Weights of a small mixture-of-experts language model, trained from scratch on English Wikipedia: vocabulary 16384, 4 picks a token.
Below are experts of layer 13 (counted from 0) of a mixture-of-experts language model. Rows are named up (a neuron's input weights, with its number), down (a neuron's output weights, with its number) and show model dimensions 0-191. Each number is 128 + 24 x the weight over its row's rms, rounded and kept within 0 to 255. Numbers have three digits each.
Before each expert's rows: "comes after" lists some tokens at least twice as common just before its tokens as in all text; "comes before" lists some tokens at least twice as common just after its tokens as in all text. This comes from a sample of Wikipedia text that the model never trained on. Tokens count by the router's weight.

# expert 18
comes after: " |", " (", ")", " 0", "2", "1"
comes before: " |", ")", ";", " 0", " 1", " -"
up0:181120124174117122117116120132118143110099114157092121128089117134162122101121115173136134141160113165137121147129135114122150170152149112105110109131139100105122125119110115126134111122177132102130157098108089120133142133160135108131132125129127153083118132140134141137117127162103172085127145116169127153150127108070122142189155111086145117107115136136126136110147133122167093105165142142129150127119110126110114119123114137155146128119098091050129168106094099134124114115103138127121120129165132140139186075129129098109112164129177127143155161154056155100136202128108151159
down0:140112127105109131127142148122105141108106112115109180129167165137143159119154118117110105054126138188148126115139077135151107132116108116139070146130111097097083142122137146115106125113131130093089130124144179131130095139135123113133114120103143132120144159183133156105118144119129145082123118136145122128096117111159127185111171131116153121114182136118152085123098141126117105119099136130102118150095136116142146151119100162128167161096114159091104147134165121140076116134169086096123139138101094171128143129168115122155124153136122137113187076121156130125142083142148132124

# expert 6
comes after: "\n", ".", " |", "==", " =", " =="
comes before: "\n", "|", "-", "==", "The", "==="
up0:119122142154184157098138162129112138127171105118097158119120145136161127088105065145095099150132125130109160159138113102129162139133141130083101138106119169169136101087125137084170137145135107098130147098132105156134126068139113129085140105102139120145087093151148141104121116127124115096140092117114099114129111178129099101131125097138129129146108126147180114148166118104121110096108119144129104120126089110111157145151120167095151141128131115089131109149131103137142119115088127084165118089110145104134082142183133147090149137144136131135125175107130108136152130150154182152
down0:148129121150128097094114093130157136140122139142105080168130119114162155136136117179139155131190133129105081127136093151113109113148104125110169130149133090089142145125121142135115135137117161138106153137105126109115099161107150119160096120175113077133144102151110147089150131109141108121132173146090106138164131132112124078103133145150109126113137137114153116122124083164121184084126071166108120153109147114099136143156120099086140139113127153116137124105088201104087116118107095107154157101150117138128139175146118091094122095117118127110115138128090083121121141120123146120

# expert 38
comes after: " the", " a", "==", " and", " an", "'s"
comes before: " of", "==", " and", " in", " ==", " to"
up0:108123135133147108113147152129199136087095109117171124087159104113161124129142103102099128124088162132167085156081142113119115161146110083166176175135122135123163082143148137140102133155172092117107121151140126145117129121072156173144115154130105154099148146143119118144102146165128145127121168127102133109143098145162110149136132116112129116118093138131094165130135095127125118140145124159140148099116107122150144066153124105113134115145149125129124098137162092087176131138154143112077145104139138113100134127147117148149086137202130141130146125128134112125160102100133118115
down0:137146110114131166139151093132121218161142134117117156132110104095124105144091163140144157111092121093089045123126112168167108135143065095088156110087131130122111137127117134122142108161092093130142121106142153140124118170114110140142124129136158086135139113084149125159109103139152144129146108105118134101134132118123144139141156127120147102152116087160121113148144141107115128142110120122167122143104153154170144088164122129108105097217107123150149137117139133116124134148141105113122140132124090129129089139121124105107121099117134120147153136110106162106079093115105137159

# expert 29
comes after: " |", "\n", ".", ")", "==", " =="
comes before: "|", "-", "\n", "==", "===", "The"
up0:134109137126093091160117106123089104112138078136144127110096106119097094148081128112111142119106106167118126120122149114136100132126123077117126086136145161108109139121149161179105111104105106136162082151130116127108123128142125122105097139123071121165161138118119156116132128108154136166134158151088141120124126100145114127170151148136118120144132174096109125131125129129148129129127198109089145127138176150097107070122083124139130120120138117125104132161060155187134157153125111167152162172151142113120132148146102137140129192114154136132110121105172147132151136102101103131
down0:105118099117138130094139098135099135097145122093127132131124101169128162112179178110124132161097148138124074115151097168110097177137113065118113110157066122134128107126177122149162155140128145158116150120142111116155155113135105148113121145130197136119130130131118111144137136165126112054117111168113139114099158165151114147141103160125149132132116138145109135134121115144124092127170139177134181091117151109117147125136126150133126124161092126156125085108159137146112132143122144163120142106142136100095180159125145140176141144081130143160159159122145122117129128135102111138

# expert 32
comes after: " the", " his", " that", " of", " for", " her"
comes before: "'s", " was", ".", " and", " to", " is"
up0:139156150137144171140158115130120130136115114174106131114167127138095160130144100106090165091128119140098152161128102147093166128163161160161123104136156119146136120127124100187133128205140154135140144116110127124142128115141129126117164177163200115137157145133173120158144104126127100138124165124123121151148147106097110106097113124104117134157083164128135144154150124175116126125088117133098147133124148100100134090131147133126163133127146115091153145146103121115140140096112076086160115086139150150144166124130163147119127090105098136107124134114139140150133182176134158145
down0:103140117150108117092120145079107128128107133119149110133111143150131154138146081150089116127122119104077115122112069141117125113082106134101136113113131101155099160154094167092140132112132113099143134100126147109120074101122131176169171116116103114106116156133098105112138101115131124137137130127117124152122083115135174144132136115144147134119119145091103110103107151165114162154130122156063158131183119177111129165135145126141112093151146102123113111165127139133109130134134156105138144105150071149071098088151137093157111114108121092172123173113147115130163128115144151090

# expert 34
comes after: " |", "|", ";", ":", " (", " 1"
comes before: " |", ".", "–", ",", ";", "th"
up0:130147094123164113151155160117138161166104125091125112135111116164104145152147132090124125158088135093147109130093128121108174126094126141096124101133104161164164088125137160129155102122139125104103132106148116125101130099126120135119088113113175136127096152100116105177129104148166159157109076127147123108176175146133116135115108124141144079129143155115069137162128133126140160132161113106180106095120121155125119151150147122138104191125156149126131152118115139130122107151156112125135101155125125140133084133118161133116131101147171169121193160152132091134098083114131111143
down0:102161100149129121100122105092094112114190155106088118097131146146114132144142123136136174084123146149090163127080143114103110180134147160091149136093140111117124108129121109138154107156160113112127118107142126169137187174096103160134134119102110104160163121107124119162136121116127117172132135113103161100139122151110119122135088089131135089126110128144103109068129156122128128171130109146076111180120126113157123162123116110116106112128144115097151110093168155136086119164127113145117086123134109097158115125094151114143172140098129185130138151113119128130122108137142154158

# expert 61
comes after: ")", ".", " |", " =", ").", "See"
comes before: "-", "\n", "|", " The", " In", " He"
up0:098134148114142117164133142124114099125155135162123118097127141179135103145140152111083120132077156110144091154118138137131109134148169139142084111074102122135121131145102126128151123110118116122154171107109162156105134143146147102170145140140125135069156152101156171145098122140125153145148139090103154112166151147124103143120142111169080153105092154158121126141142166118125150102114132101126114157141142116173114096119073138118122121125164136121145115130101127130138133150140141204156130156110143116152155094119141144145131151153126084129135173150154152109177076084167105123
down0:087134104101164093158163100128145154121099121152144127069110132095134117120158111127135133113120112166155143143150168111151099122116174120135102141109141125126137138127148152119135111146089152095120053113132141122134108135140095136121160128109093130088130135128133146166095095096142109096182106095088108156139108134104119153136157136116124110110113154167124102101130115139098066159195130102119147097130129184117133111163119123143131126126143137101089081146141162107110120125109126162153130121152182132125131151131088112165137116153135167107110134111154121099169110114089142138

# expert 41
comes after: " |", ".", ";", "–", ":", " 0"
comes before: " |", ".", ";", "–", "%", ")"
up0:161142147126113163160119145161141167096140122147161155144149114187138104096117142132101121141130142127168123126156149123137111123133130120136139105120106161142091162131160083060116161156147130139142147130112098140161121124186115098127117130129133119119147080118085133122108117178130166144148141157155164103131122124162126126123165087142129173135129116108137107123133161138150155085142122177097162091120112112164145130106153132114132097155167114106126116157148138103126136150112167136151138128055163123178108141151154118108122181083135119113135148128148113124127074156140125150
down0:148138150123105144114112119136139123126195096117172154135118095093133098124119097132170068146115134132103119130141140155158138120122161116130107143130149162087102139114120134146116158162109086163166140140110112164137141143157121137118107171150121119128106153122127149172096089164088171144158139160154113101149148117167133146157151133133140150075151124123141146101110111127165111123145145148116191117094166102101096152115108085153139144130172121088151152143135110143127122124124176129123136174114127102108084135148136131124127131118133091139099160086124164089129110164139091151

# expert 28
comes after: "\n", "-", "|", " •", "\n ", " Succeeded"
comes before: ":", "|", " \"", " by", " Total", " "
up0:139142130141104116112148146169102158122157162141109130126158118081126131159114115112154115106086135164125084097155135104109119135112132158123085108136123123138136083105092136151129135122131158127096126106115082190076134053107099137068124132088135146100167118132145132143118120131090127093121143101140151147124176157153102097058103136125135121142147127169166132112124143130123098157165105124112129094128136123135131102140177102106142148147111131128126128105140174135139125137154092156175155118146107128152101114121121164137166106119138116158124132095132132079130113134151113173
down0:110121143088124135157120127128111190141130164127098109135107133128140132113126105104129124134133100102080132101070135118113149109132142124112154116111150097116138091085112141105133088162105173096081151103123127112132080120134119142117113127119118123128139125129070103159095123114176167098107104161145114063163154147151124140136164099118105134145100122159113125090120152118128123133128121131120168081109134147126154109117172137126185099131132178112122136138120154126129094099099123145125109164141144135116133143092154152182150090097163106113117066134154112153131125146093097153

# expert 27
comes after: " the", " The", "The", ".", " that", " a"
comes before: " of", " was", " is", " were", " are", " had"
up0:118139123179168152121130172112098116132170114102181107162134114149148136101136113118167151140137159119137125145154095117106084139110136146118140132142173148188166157113165146093095123129153127127146150124105081118110075134128140165119146127123182128142113125115118147130151154089131150117129151102181082135116045130090099149109126150150162127157125095148138164126142116092121124116104103090126118138112137144141170123157149088154150106124101112115116119192131127101140134109100174129154134153151105139116139149146113125150146149146139153126149089129112106115164116127132112141
down0:127128103111123144131145100129123161158131090141117118111170109137110173148087122099158128098185115109139111153128083117126115080122138092127132157173123152124117100118197131098141153148141145113119168151125121128086135139137122112151145133114144157170106080127142102135152142165127088098101173138125073141109147166139158116115091122136147118130142083186122134171126174149118128138149142104111102138126171170118140133121093129090111070110128111140130144122125142112161152124132135105131127123102067121091094132095112107120132153137154112096122147102126151162124164132125152098